Experts of a small language model: 4 picks a token, a shared expert of 128 neurons.
Below are experts of layer 2 (counted from 0) of a mixture-of-experts language model. Rows are named down (a neuron's output weights, with its number) and show model dimensions 0-223. Each number is 128 + 32 x the weight over its row's rms, rounded and kept within 0 to 255. Numbers have three digits each.
Before each expert's rows: a language model's description of what the expert responds to. This comes from a sample of Wikipedia text that the model never trained on.

# expert 57
Description: Plural suffixes and plural nouns ending a noun phrase, e.g. cent-ers, symptoms, residents, teams, -ations, -ments.
down0:101126083106131184075140136160129099070103113182181139150134138169131105188149163112048118136141244155201112157169108173126156108169156123071130110179176089176160105075154145115143134167128153178191121133118150084120182146156181164138143122124172141105111163112184154115152120167134126165127165090133093109098133190097108133148156131182148147148162139135111136051169155118157131126115068160123155127178184138124113132112168099173086134165093150116182134186103146170079155111134130120165125192084086180153155130122093121115134096090157111139152105151152105168119144136116096101054099149153145121130185136127111109142065137176163134131108100149152113153134160134148174091091
down1:114135117094115166154139103140123152097143130107127120150094124100102168097119129099145156081102119159081156084065140204120149139087121109175146130138107105130078139149148122134135113089131190186110051152075097197155130111089151063109127117145131179104146108079127151099146132125115134149126095184077120192155086083135178152152087124108161141077107129161193075140122099152154191194153141134130028131090150199173125131060095109133079161163149156160134151183117112119141129100120130141165133059117111179133118144085156117060127054128120134122128120073145133113160134110114105165142202153103121159133127192098093102157143164089073176114121085154132136105140103113135110157069
down2:130091152111058143145181121130109095175109103088137117101136175073120128145157094148123096096213087173111158104089119115136083132181121167089173117129062122136116151138171128123147161131243120113105111114167149114117101121067131115130065116095115148151095073187093142085135161184153128093154087058156095125145125094124091093122196111180088149102106139187087081123171122191133140112099103131093124149135127168142129143112103113185124112118102092144103101081128183128154158146118112122125136138112125083125205123109141111115100173131096142193145108156114147109160129186101114093032128121182140139170158140154134162059140124179198103138138127079153143129175129160152138133153
down3:157160101123204100107141108100152163119067162108167107174195144123139104149085145137071098029108122185134128139217127137100196188160101136192192149184155129135174109130170107091098116104133143169135137130108147102172136103097148083091108091136167154137116137145119135163162120151166106137113140209080170105189083169107197145112151109140125120124140122079127136150077123148100201137133130158096165085143127161109133112070149150176121132115112134101109128111148105156078142113095089218130129148186139166081110140091111143165128096089167134166100097173150138159135133133191113114145116181152113107096132104060114072103093101085136106156144146074146109133123114138143149139108

# expert 20
Description: Bullet hyphens after blank lines in dated timelines, year-range hyphens and sentence-ending periods, plus nationality adjectives such as Chinese, German, many.
down0:126105116069107119145124136135172176104138158111142153137099141061125118155123083116040110147101154094116029133186146181138137033208140094137149139073144136102134135204131128119127160122123140096152072149115125141158099085079117111126121124123067096132115109131106086168088133142175105135085087073109120138109163121117136090069174136139161088134087109091146151099155122133098161079160131101117175093102144111182137137145176122143113077106144145109130120168120117124159134096074170127126071077090137172168085089092099133160120116124153090103077165093135144110130166115161125158126088078092103128134112087123110061085133055123055101098128098168128109155121112206102081079106
down1:147134162198132136107184118071114119161131132178137116186109172127127132114100115101154125140133116173163102169152104206165138096118151143147107128107054118157150101155210072100108148170108135148141159091153151115172150071141159171121108112092159115220157147166104128125175090123156110127109123086138115170082104172132092138106096110174187123117109188132099201147146140111151149127166130170127175127217203146143136112113119106172147147183118113128137160132109127101117067079091102147150124130198104146139103086138103111119084093077125084146192199155090107133105101095095120101088151090109106090120170155100114128107125154102117131183162100202162097133106116064100100142129
down2:093161117112084218143199102068115186125118143089187177113131149153120087161151133092129127098091094129167126094102166151128103122128138137148114151132092139155069112095124153129131212141077131087142144152166208147204127153126166127078158123102156119132158129101122155163084112198133077178156134110106136177058146137122151118141095134144089160123161156147060131133157087101092106168147158097097138089085175108107108110036137129128112138124114140107093132116163087167145074097124119088097114123108125101147158153110129139124116122128103161113076158128169192134188096152192155162091124126091157159122130172134133081139159133185091123149145133133163163145129169137180086219073
down3:122088163175127102104135142106161122137107137107084165175133084089107135142053097156089091138172140115071094114093151179179057116124133181081139093134157165195148093149117110064153159095107133084114142104175129076172147124099154151124101120184171146161086110087165088148155125152185133140087138101051106148136156158137213150176118089123150085184168128130142167197141083140157174099115139130093147133145164124131156094126159091129115139091111137122109140116135122134164104129096141135133074079135176081087159078180104083187101102117205115133148143172123132111114084085190147157096106102148093144131125128076072140135128145136122103183131174153137163093142180140128166067139

# expert 29
Description: Second word pieces after a capitalised start like St or Sh in names (Stake, Stuttgart, Shop), plus River and town.
down0:121100183099124092143149110142212223108135155157131120079140064120142155172133105135158089168087136100106103158150160169141117169111137097168087155133152131183151135084126143082140151128107114076122093122085120121088169091197121106144198136163148072119105124128115170160111096047091120187144139200101122169129149152142191144134137134108126065197167147197142183178133144130099132114139177111104093095118087110086178118154111159118150141141166111083094123101119092158103088144103130141106099151159131114138139083206125135138121135087139147140085120137103124133097050079168113171104127170056093098079136111095118128141149162115121167163133201147126134094125113110075109106151
down1:057103146095110143169090192107169110133191167181120149091190179127115094107082110078139073138107099098078163132133082120200089109128117126067122112086156146133164103123155172130146110162153159123156143135148058112162145159158129114095066086103135118115131115096092144125090118094109159121140151116068139141072171152127119100127096115143153121150120118194122093121135126138132164143152146110146031078136146098131144132069113144170093140114136147103169134130112180105092161137143219143146094116133114127144063137128168099132107147120044073107130126141182109128107078193127080094113187163066119114120084153105157149133090091156089106146117100106141144159074190095084077113115
down2:130142150136102145153151108120121105134104136149111101094142174150105123134121075125135107098094114165136086128119153079121115100105156144177136159184126110127153149160186147103079111142134119067119094129048046125063090157163145116128083141101142119134113095197162141134143117152092143099090109147085129206079112110088088110175083087174068105084145059202085110162112092136147163098115084073140141063132104110150108140124144115110158173107103109222179146132115145092118087152132112152062112125177105107069126158123146111142111078187149114165107166122099129134108146125201186074154166181094075143117105137122139177167149116123076134115114136148126173101125110057115115167161
down3:114160135122121077148117093121102088148104171150175135137176097073128082093218121135121123098089145111128124153098081108146134113097150173099157084118080152139134153152129093058113115122119096164126082104118095127136056109127097117126164129130083125166137116115132112144159169142116102131090152094121120124107159201106094153104180188135152108207136148149218069099141162168095125124102134109123161158077143132090133109157093123136091142164143097107105152170076133153133142088158175173128105090110156121093128131128087109031138132108081101104117086204117080099152182142096198096026162174142215149105161175094115129142136155127113130083122110079152116105094130157149115143135

# expert 11
Description: Line breaks, dashes and brackets ending or starting fields in infobox-style lists, such as after Country: Canada, before Born, Died.
down0:150118128152103109160136130086093180138112166073137087146130145117098157150125091144113105160110192130104115115051087126084154172139103078151114150099113136163120096130141112173165103086129143099096223181125130128146113114100143153164172149187109171112137103079111139106121129138141142112061133185167098143108141118080153095131166128112142131080123131157143095134092172122078096157133161133137094128144141133135128150063172120190174114121173095121211093180116065157103160116142111138121138108102101109206157166078132129117166165148118108174162180167083106122143125057126211058141136161131119090078126119189129087137112123097110045149165112126127104114161183080186125142181
down1:110080072122099133131213113143103137161115140093150188071096138068113105121131168159146069101127134111096174121105104122148165086150102167106133114171125112094109173085081085103158163105145110122105138137167138128145107138195110126104113104093117119105098121150125118174185085158161129080126112137169105108080132140094061142112170119087130177135162109103136093158097156135114083156076140202140150157083122161087051165117200115192124124137122149178122127188139093167115084151083121034163123099171116156109199095163123116176088158091150085153062134158096189074139143150148161114169158122152149127119161134177108166095141193152123157093098122161127119111147116133143127099146
down2:123123083160102089084136124124134169113137140171110160120137103158154100098167113084150164164153086140176116070093148139108157096115061079187090066078121152175104091124153157097100116140098097159115190161167184140200125136164149076122088131126119128114112101149105103141136138136123132069128103087112148056140177174131113187092096124146171115135146133128132085168090051137124135102092106200083127151109164144094135175152125110090157098122110067166080128115116091147188161139107117161163116133161121141099102147122125144133076111159108160136125092151079091136153150078201165110189116159152093146059161138164155133167095091149109151039174138091126150142138153143116099057089
down3:111097126108110152144149117116163184143135141117134217124137182120124097099102116144093129111084129154141112177084047121146194125146117143127143106137107140192145161093151096125141145095133111134099144126062135161126100144182080111083081102161067186171103108133151133161126121191159183093124068137064134117005131119152097161098085121073122162118127145117116102127139136093081104111092151196175128092114096111151120104136174156152087201103185150062139143103199123173142118166173108115114136085145092170119151124114114093138111201120158134160119145102129144116154141125193124155177124127134092176119146150141173103073149162123115145126103130125124098134191071180096154125156

# expert 36
Description: Blank or numeric cells in sports and racing tables, list dashes, and as after just, as in just as much.
down0:116088101118137063147097130159115150153149173160230121156147089174127135125082173110107084161235069097105145104132120104075157169075143112088126151082165139146108156098161131098153191087161139120131079123155133126117082116121119104065084146097168152092168098096082181192132117121126142137167136164154169134154100121151134138098155175150095141150109155123138110186153119142102161110098165151145075132106137163143091093120100105137129171127135162103156145175172180148160091103069178124028136130119113168180060163103139151166133126157165127154162182147126180107144189144182097124167143130142177170135112159137119111123183091130146121126099112186114178111128144136152138107119
down1:087186129139179066148124082167121142088110072127126168209112165169104135120107154130078134159109147117130110168162124169197124089133124163160087110106165084102102111155126119149158180086195156127184149102126073112157120101073115130123100144177131122155127118196138189132112193131104150094103084159155164126153111115152131093122162131102129109136175110146049117170131101123094118082175206126089181091094141135113111144086119190112118119051195096173097101072071107132111082066115123135113120095131143109055104136131101145172150120119140138132159172127122145086096158136109113142172151115127099145185127048102154121078157117114105167125151116128123117141125138061109089085142
down2:117184170179109159137144126102118121150133118146149239110148140158129122190150142118116078078135123099130130140105101123156152115169187090103102104087110210107040108131201153072151112116137123147135162125112110099177183122144071113153156117085107200072122137182191125135134121130114054130137071199123180112132152171139115146180125147132160148176162199130125138108155080185107136164132142142184167118159152144108100206112091096109125147112136148134164151066187049157139132137128147142099140090146140126167119161115111159120071120105127107153166109091146101136118136072126121116116136125126110159155130097129092124159140163154092202107119081087164101135106105157094093124098
down3:090063128070169219127093131112112158088129133114111089153118130139104159094129136148112154119177118114128121178223093139138126129072114139132137157053123136166138105097121170179118140109158114139112088148134116111140072108144179134127220093158140121174133112121125089132151093149092055140143150084091109146135113129072146140102076099152126127127143142166184196147135112086099156049105138169160191183077104164091134138174114162126145110072141126112122105123122115081147126137132145171033106135090149115124116183184162113118103143159102139129149162125119162125143090155152127094153138162081161129063073127142135155161138057111148105177180114170156203142112145090156161136147

# expert 47
Description: Closing == or === marks ending Wikipedia section headings such as Filmography, Species, Track listing, Demographics, plus Award in award names.
down0:161095144138128139096146194128096165128114121111175078150112124114180209121143044132137179077098207156144148123082091130139105123103117127158148098190115136108100097103142138190132149100137197155166104175138087178082207135131137155116133098111160118130152114138135152099102103160179111164113089133146085150124176129122163173093125109109110137125118100139127036112162116113113180181132068167147144093179102155180133181122086104179109129130141149152142163153122159151139117132175149111170103139078140109169136182058163136148185184108133130112125124084173142139131107129159113160127184102120074120093067158103128076134157116106120134043134102124168132172129128128146111157040
down1:100156130146115106107170156174159133108063148170168147119133122176083129132116102096078068144092146160159159082171112046098146148117172080193131062109143148142180097140127197144134151141140112173111119120153189200172150125113115067137139154154127095098108143139162106136104125115069114190140078138128164148093159170127114138107142160115158130102092123096125107121091085186147205078129147120127090076141169167113147120105091084098083104164099172114127140138109170117130087169138146062120157102135068114155121163154117108107176127129177191101086116087095114151135144043131134200146159151151129128127177120122150136105112155115088113168165117136141104160174204089143184123097
down2:117116119115087136126084095126116105167110089100090102125108109093084144100187103126130079112133180164122112126102125062137048121147121123110147041122106132141126103159188145169091085140130176132140091192179140062078123116098136056085117160139124150114108102106099126139141131155064155188133100155136130192117148148189077101109162120171129135082145123124100109107192088162082129124128082138124140173076104114126111166123185116099096157106122166103161149189105161121103112104116108172102154123103096156142136097103137118144119142165157119115121156112149191167120080137125168110117172152118137105185102060188153087186152108147124159156119089145037104125213163106183124181140
down3:159093139153179128146125082126145177142140156093143125135152103130163110171127093146113186138081078129153105071120132181093079077112104126121090071185124113119127153168191123111099080146174204094153150073148135154106160097100103083172166096172152174136109140164161095117152117111130152126099085117148157059134149118116116123138151133122066144182165161131112125099126102124107177151161092100159162103155125115137092196139121169161079117133212164161153158111115142153091123142173149073118083154165097065122079155139199190111156149192139069158121124049174142083098103109125142151114144106095109110169072119107095107141168118124171106083150091118128171075139161145121123167096

# expert 42
Description: The = heading sign opening a new article after a blank line, plus table pipes and list dashes in infobox-like lists.
down0:136135101103108103161101140086146096167114104116055097094133168111075110109124143147149085131110068192109145142167114104125176140070148176135111100084137119135074126089128130122147123124140129078122152160110119042140144112095185150103136137172127137135135156179107095073130098114135166099169144153110170186088158116084108092091037155106139110065203143117113076115102177158123137151116136180149089094097145171101167088105132101137109132067130155085117101212110137107139188120152100152101084131146102135176120113151108140170166127111115147116074137142078162069170166087143117108196126121204138135131135133073037076128067093140153136120089100104120107103128126148101133081134
down1:136136124057119136133135118121142164123099115089134034123115140106120190168081086145085116100164163164198086104137149173107081148107112192120100146099136172167099123133111090150149168164154119158119101125097138159121161157066104139083150115150113097096098129143121114097135118101177124095137137108115139099087115136142165142123111210160171115094129192052124136112143082149138146157077139197092131187131135126121112130118159151110112133110131124138147086145148143151153165047116122171110062128113116173178131092146145149122151073093149129106118073214110137158124153075136240160193214133117109141156079147161118158090123182134189116090100148145152131133077116158160135119124
down2:135135074122115164099131065117149119178133123159161048121157150125108138144136094046117160136143083152115114136205118136129097118150122107121171141187060124159167148135101175080149127148154149033136123106096168174111167117149091085091157183103153202088191117127136185123147086119106150149172144109159075124092157150119122162176121115029196130134136137173068118131126132089148128115124074110124106157152116086118150127040145124189095094162095090110122126137117146164110179096120075142147113106158113071160123120110166099118069168125064143100119132105102147110148102166065135179135151126146133137156106093095062112150079084178138118129134137150149129137153136094104116132145
down3:106158114108171199145150112108155111175143140125135140115111191174123136134140143098085132160123166093184160079090103135178142116161131145096151096066172171127144112137113116137107125084163155084060149107103105144100163114062112085088167148051077128118159088128162124118115117165132146163141083115135166061146167140170139112168088065184204112124152133152185170098134072111089096154136179117133090186106177156159162097114141116159084159166150113138126144134109125091086127122123121178087132098201158086201144116087129117140169119130128092082153167115109114187200137089188156125069116091147143135095123122137129098126115074172142147157134112094150124158189185146145102131150

# expert 54
Description: Periods, semicolons and paragraph breaks ending sentences or list items, final year digits, plus -ational endings like navigational, rotational.
down0:200109054106124145088094118117166111151144109166139103116156069096135136107137201133106111129162112149144175179162104135093065101200104127108158156188151150096125150069163102134177139089150120120133137137092137108143170138112113105053190125143143134171182165110126163146078105108137148110141167192153061140161088131170154136091137151142162098080105193119136102183111109144137194117176140127159136154169184124143119151148107181162109123136112136169136141127108093155181131098146112135152107106144181080122181156145137123191124109129092044117176141137122143135132136070135095161165164091189172155151137090043094169158142112130097148176195085133158150118134137133149152169134
down1:155108175157150153111125141113091178148134150159173144129160133177136091100197164078118054152167077176113119166176134155100161116198089142124221176170119124129084068149131088104176120220118127079160119156142189159138104154182175130167174109192102119119136169119144149172159125150124157066132124141143109192100132112121121123096113138118086135133052140111126135143062043129097178092138156107101105090136165136129142178142132156163120091126106102162101128133130149175148133185129149095097154152099135098096089147103207104144123122126174165167143103122124132123153096096141099119062094106114093167092102112096178121114121159121070123164180097120098116139114124146124095160133
down2:166107114206158089122085136123130147171147136125099137183156124178095103101173121156077095128123131140164080102113155081136134124157122139051133113123130138167080124185134106116117097078130112132092158166118114137151123170130157079148082107170093096119100120141103083160137182094121064121126151142128145124133139083090109123106152143127120210119133047142119083080145107094160091084205117087099149114103123217107163128046113148131119087146130135076166095147036194107119105130118101096095118156167134115125131144175150132129138086139097101174149162161129068096110210138139204151155105119149100143166095162156143178119160137099089133178089139159108104153103152120069107088136
down3:154117124127169093128113148169133148098118123139123103109072142095156096111124150163103115063141083169155125107162122168141095132075116160077083121180115129128091114207098135157132161094102165202137100129095136125086096124137096113174132095130164130106083129152158106154184126120054132123128200104109132161073134146158126112157170188114114147107121159069120190038136151134120054131091110117177163130141114167119073118129152130115158104061140152163151125159126101167136101119158081095164114124095121153099101119091152145123102113121148028124149176112127108127082128112099160070146189153153205114120097123149141131177097103057166150141145116136200176178172158114183158124168

# expert 40
Description: The == and === openers of section headings after blank lines (Results, Life, Career statistics), plus "the" and "of" in lists.
down0:145133125125086126156104096168136133124139164140149138124108138122123161162083127153088156130164144113141083093128121151083145208077163109089140174082077098122129116130161126143132041131110132115119092149106096154130123181078108145138158091098113121132151125093157118143107102079155166130187110095085147115100163089168154130125153101118128101097122139111129148128226144096122156144150051099159099146118181130165171114105132114091161098103112086095147128187081168123078137134077153152160109173091116137106063106134162115062189110110111088077094168221124073163123170146058149125187086144095122089144167157159129147136146140094093093178141190182073135138131125150100112039106
down1:163147200086111138150104171175085117155169127117149096083106129102144089105159127154196142135089068097121124125136170159131184139140153138142171068124078144121116151158118061110096110065125084157098113165156104102119143157121094201039140181091169140152092214147145107126073093116092179115139128091079077113098103161138164111147160131150099137164155118145136095076206091121117156119082111124155157149112100141177111154096129106149097102107144102163141126115129096143115130126063115095117141155126112145199113124114099125085170111093160108152096140131145096124121139187076142121113132083114048137133163154093115095073106133102109126175152190204128132094162146183068149111105
down2:066121035117120131150170123098156175131143162168164116102146114149132059125122164101162121131128129088105154151141122151119091164146116164069134080192084116152153086158114151149135136187128087099144121151134151144091075117099087044159098155148081135102120120095097173144132138148155150173131121135182082124071139202122144085141104079074166149121095125099115096119149152099158126169152111095130163148058137104104092107094148113189077077132160147114152120153135125102119109111130143054106138113142120071109133156084175102148110141074130153125143104157195160111174136116130100174139078180113125112185172083088033131138142151104158088086130165121112117212190153138120113137109
down3:093149085139150150154141175137123133165132149115197178125136135167123103111135161079093120089148093103170135095113126102125126138141182115091178153133099147186167096131110132175153130135129119158127186097116102120134110116115100152051033100169093127088122078124083151148144121142133152137081099075160116117121198155164147102111094132159211107125126179144161170119143111232105105104122196050130140135153112184155158106107152131120137174172161076083100174181129157067179120117158110153173140123178111167209123170140107112104119133138138145182160118144149138156148131137173131161136162127110150186087136109104207159118162129125131106166186110091136121158205132142107129134125

# expert 22
Description: Last digit of years in birth dates, tables and date ranges (198-4, 196-9, 200-2), plus closing parentheses after marriage years.
down1:124151127136113133162118154126136116168110144150138106081123143127182155155139098101106112165124143140106127182161146124174126153162125138201101123122152153182142139121141152113095146188079070152122107142081106115096075191131137142116147127090154066138139169127175077152118119145142137104138137091151107194091109118129131077135143136047077129198089119170172124183138124089123095142090072150168195115157131107099116095089142154158106066106131186178117125119160132170176118127130052107136154120109098117222166136163101144098095135128155127102117155079149142085166118140122083074062129129163135145210132127167102131064136110104182211156124122177126117137104074129078199135088
down2:090114122141136143197113122167166119104140133138135148152085180149151068149125131101124187155103165068113127146161096164164126117166141138116157090144094121112137116085127121159140113114109098211060071057075133098088093095084105135132115133189131092161169105083195077175107137138133122084154075124084167176117120141183098083107182102156087088177113128122144131144140109124175109102142154129184142142077101155128105090088136164105110118088173094145131041130144106128149038127069104130108121133109085104143151118158116158135149143077116155099113131107225191120144134170157151121108077098097140120135178083165112089076147118117159111154145132143154136122151124150162135110045
down3:110117160171111085147084161084149099083109144101146156152152086110091138126073153120106074145090127117180129091099118150118062135121125122126093066185172108120126150096132142134128116136148191132098121076153133137105136105138157110063145150093150173110104150152070137107111126171128127200070128108098160132115116110162149115116124100177103131106144155160104116123143120126137082110119054139125061199091077075112112107129133209113117146116106179126143119059193125104106098076170169130111132127197135100103131089090159096173130112118081094167148115110185155144028137115155102100105163158203154125077113109075172109136154143133110112121075066085077083104101085119147102093116
down4:169107141124133110154178115145101129143113134103163066080117109122136103151126179102102145128114134158217164171143129095132108107166145096135146156141092152149154135099118128161115142137140150121122097103095159127112154163127123130117116182109107117138142151198065148085160125189069127172049160141115108162101136079116090175104139120146053151146068112172114107141123077188144071147147103148087111132196150165093094146130099104130161118115076120081116064123128104123174091115068094134143171094139134103125070154156073144123083093075120107126220125109109114127109115076126095050129148066113157094171162092132133159132103194131148147194128085184136090132076072122111156070131

# expert 58
Description: Middle and final syllables of foreign, often Slavic, Baltic or Chinese surnames and words (Malts, Wenbo, Šurbek, Mindaugas), in sports and politics text.
down0:130088164173097084112119093153154129115138098173066134140122148134148139187114164101144118111129166118126140123164091124143078162117118100103130152170173113075165104175197167104113178130124104131142122150123088153162190129166161163137075119148120101141149148093103111101109130112039120151129153186114144151122130066161151080133168113114089127085087076151123113109138121082130126142198089111116107117124189128126143126064153138103059133155079106067138129124097109072110086169165124110135097092139138130121041074104159150185131111141113124181203152141136125123096061158109119093214102162127117133176066133111111115161139099066104109158149063091144170154166171082170102155137
down1:148111115077063167129083184135135101129137150146118072116126155149169162156115130091100071122163146135136168111160076088127125118115162139093138096100153166078079082097069133119125162146169132102098142121113143193235140143144150178070100158151122046098176110123103131174115122156105146079080138076074147126113161156141135124161100101127170143143081160109144119106151095139111148163168122085133135085115098105133133115121117185168141145072156160161142080103126118154161132156116128109122184127049129035139098151144147127134197096156127083105168147098145126119109167140159149083121053134150076143094055062158088096156126140158128110168072136109157134107104134125137108149061
down2:130118060195123145132155130113173165114110095151108089088149139149127137143135198121124183083107089099155091123115161152109169139132173102112151080138107143109102101132096108129170165103111070076109091103160155128127145128089153119194134111112095137143160158104106173056179116185142138122160109068126109100158059166138135111173111171127129162109087122143192100103192159128134137085136052088130134120156111140137166107070214166121105096141153107138195145184149030179165124185045175109122167121142108106113144135145147146118139116116176046128124119109113174124110127171117114096158105195125092107091132120112092106124106128110105125142106166115152102183111115168136075089117
down3:066125104150106114125085177160132128123129081090110175105087132134135084177130148110085151209087056157110104164174091158118090146044122126100127125130122147095065162129088148114124125148073129116139143160077118103074150124112065111137172157116110137142141211079140111158159142187110150123148209141145181136140139123105080064133106152141093121148153218113142181085107172185120098160072164142159101129157120158176088153095132088132161161113118167121152151175148116134128188168128111132126064128144097181124181084153111115147093113118140114137122101112079192097112160135129107133107092154123123093091129115061148124117067091161102167086143103100138129148108159172166113140175

# expert 28
Description: The piece "be" inside words (albeit, Caribbean, Ambe), the modals would and will, and stray letters, punctuation or cells in tables.
down0:123117100167129097095116106130098106173123058125105130072083093143101116120132158098160047148085098147128154112059116085163057152064099156084096154197209159102191144075136103078127095133127096157117126094112125109153130187169130137144127144130150124160137148114140141157094104117179105042106119123111179100161150136146110130131170098094081101116090136197133111103133126096116086145137109118130153150152158114193106171130129139093172123203126156121107088137114146165148163090098142193131119141136164155151164127164115094136111086176146122180126174108106125106156092120171147136110200122178118080227113119130081093076130106173133112096085119182096111168171135148168145136133
down1:103188139077097108133101130118174119149150116126092182114131131144130179120130086148167141170120080197169096101083102134130159101080152097111088139116182090147112113154068133126122080156136137176155148129102108126165125091157140138131077086097158152121136141072124147135135196129140137158108196077134176151067088094140058093109152178171137101155167135142078153078192141171177085152164105126114118150138165122094132169174147090123129115163146133156155102158131129110103109136114086107159078151141110143101161074176086089074117039069098122136146103098157081143153182104090142085175100142147152117079157136123140162142121128148164164117106105148167104207172131151152201085083
down2:098114112152151112085098146176128157181161132123141171159045116105114134174135073120115138135110166096112107138093165116152118104121147167109123153150131127071158068150121121091080130114152091149095148110144145121084082122141059053140126151154098145118139125192126179120132084105115128077138121158142065098132136128114037175142140111100117157092062120151187127110095138112141197118128100110136101169102102178099201108087117174092156175144112129145191108145129138116175098112143157167150114112127155096210096102151118138059170091127118122175109108144117126166129091148094182069110109193204126137140133139144124108099156190058155050113107148127134118136164149088185127169106
down3:131138125068157136097148078141113141124102133125081089134137163138084092144171060117092159131184164126131127146126143107120130117122123116122085137150121072073120085094129124171107177104153098124165088074128159149121147118180143123133144148151144129168070112112148124131096136096156193159149144070176053140128149062113169138111066137109138159126119095096100197147118127106163121046103118153103134194093063180082126127100121162175125115143081123098178179092184108064166120091132178148132155126162152147110125136180082120220093139096110112127179124098102178167100113131145134109101080117130146147180071125153130175136143110116142142184200189139114180087162113089090122108160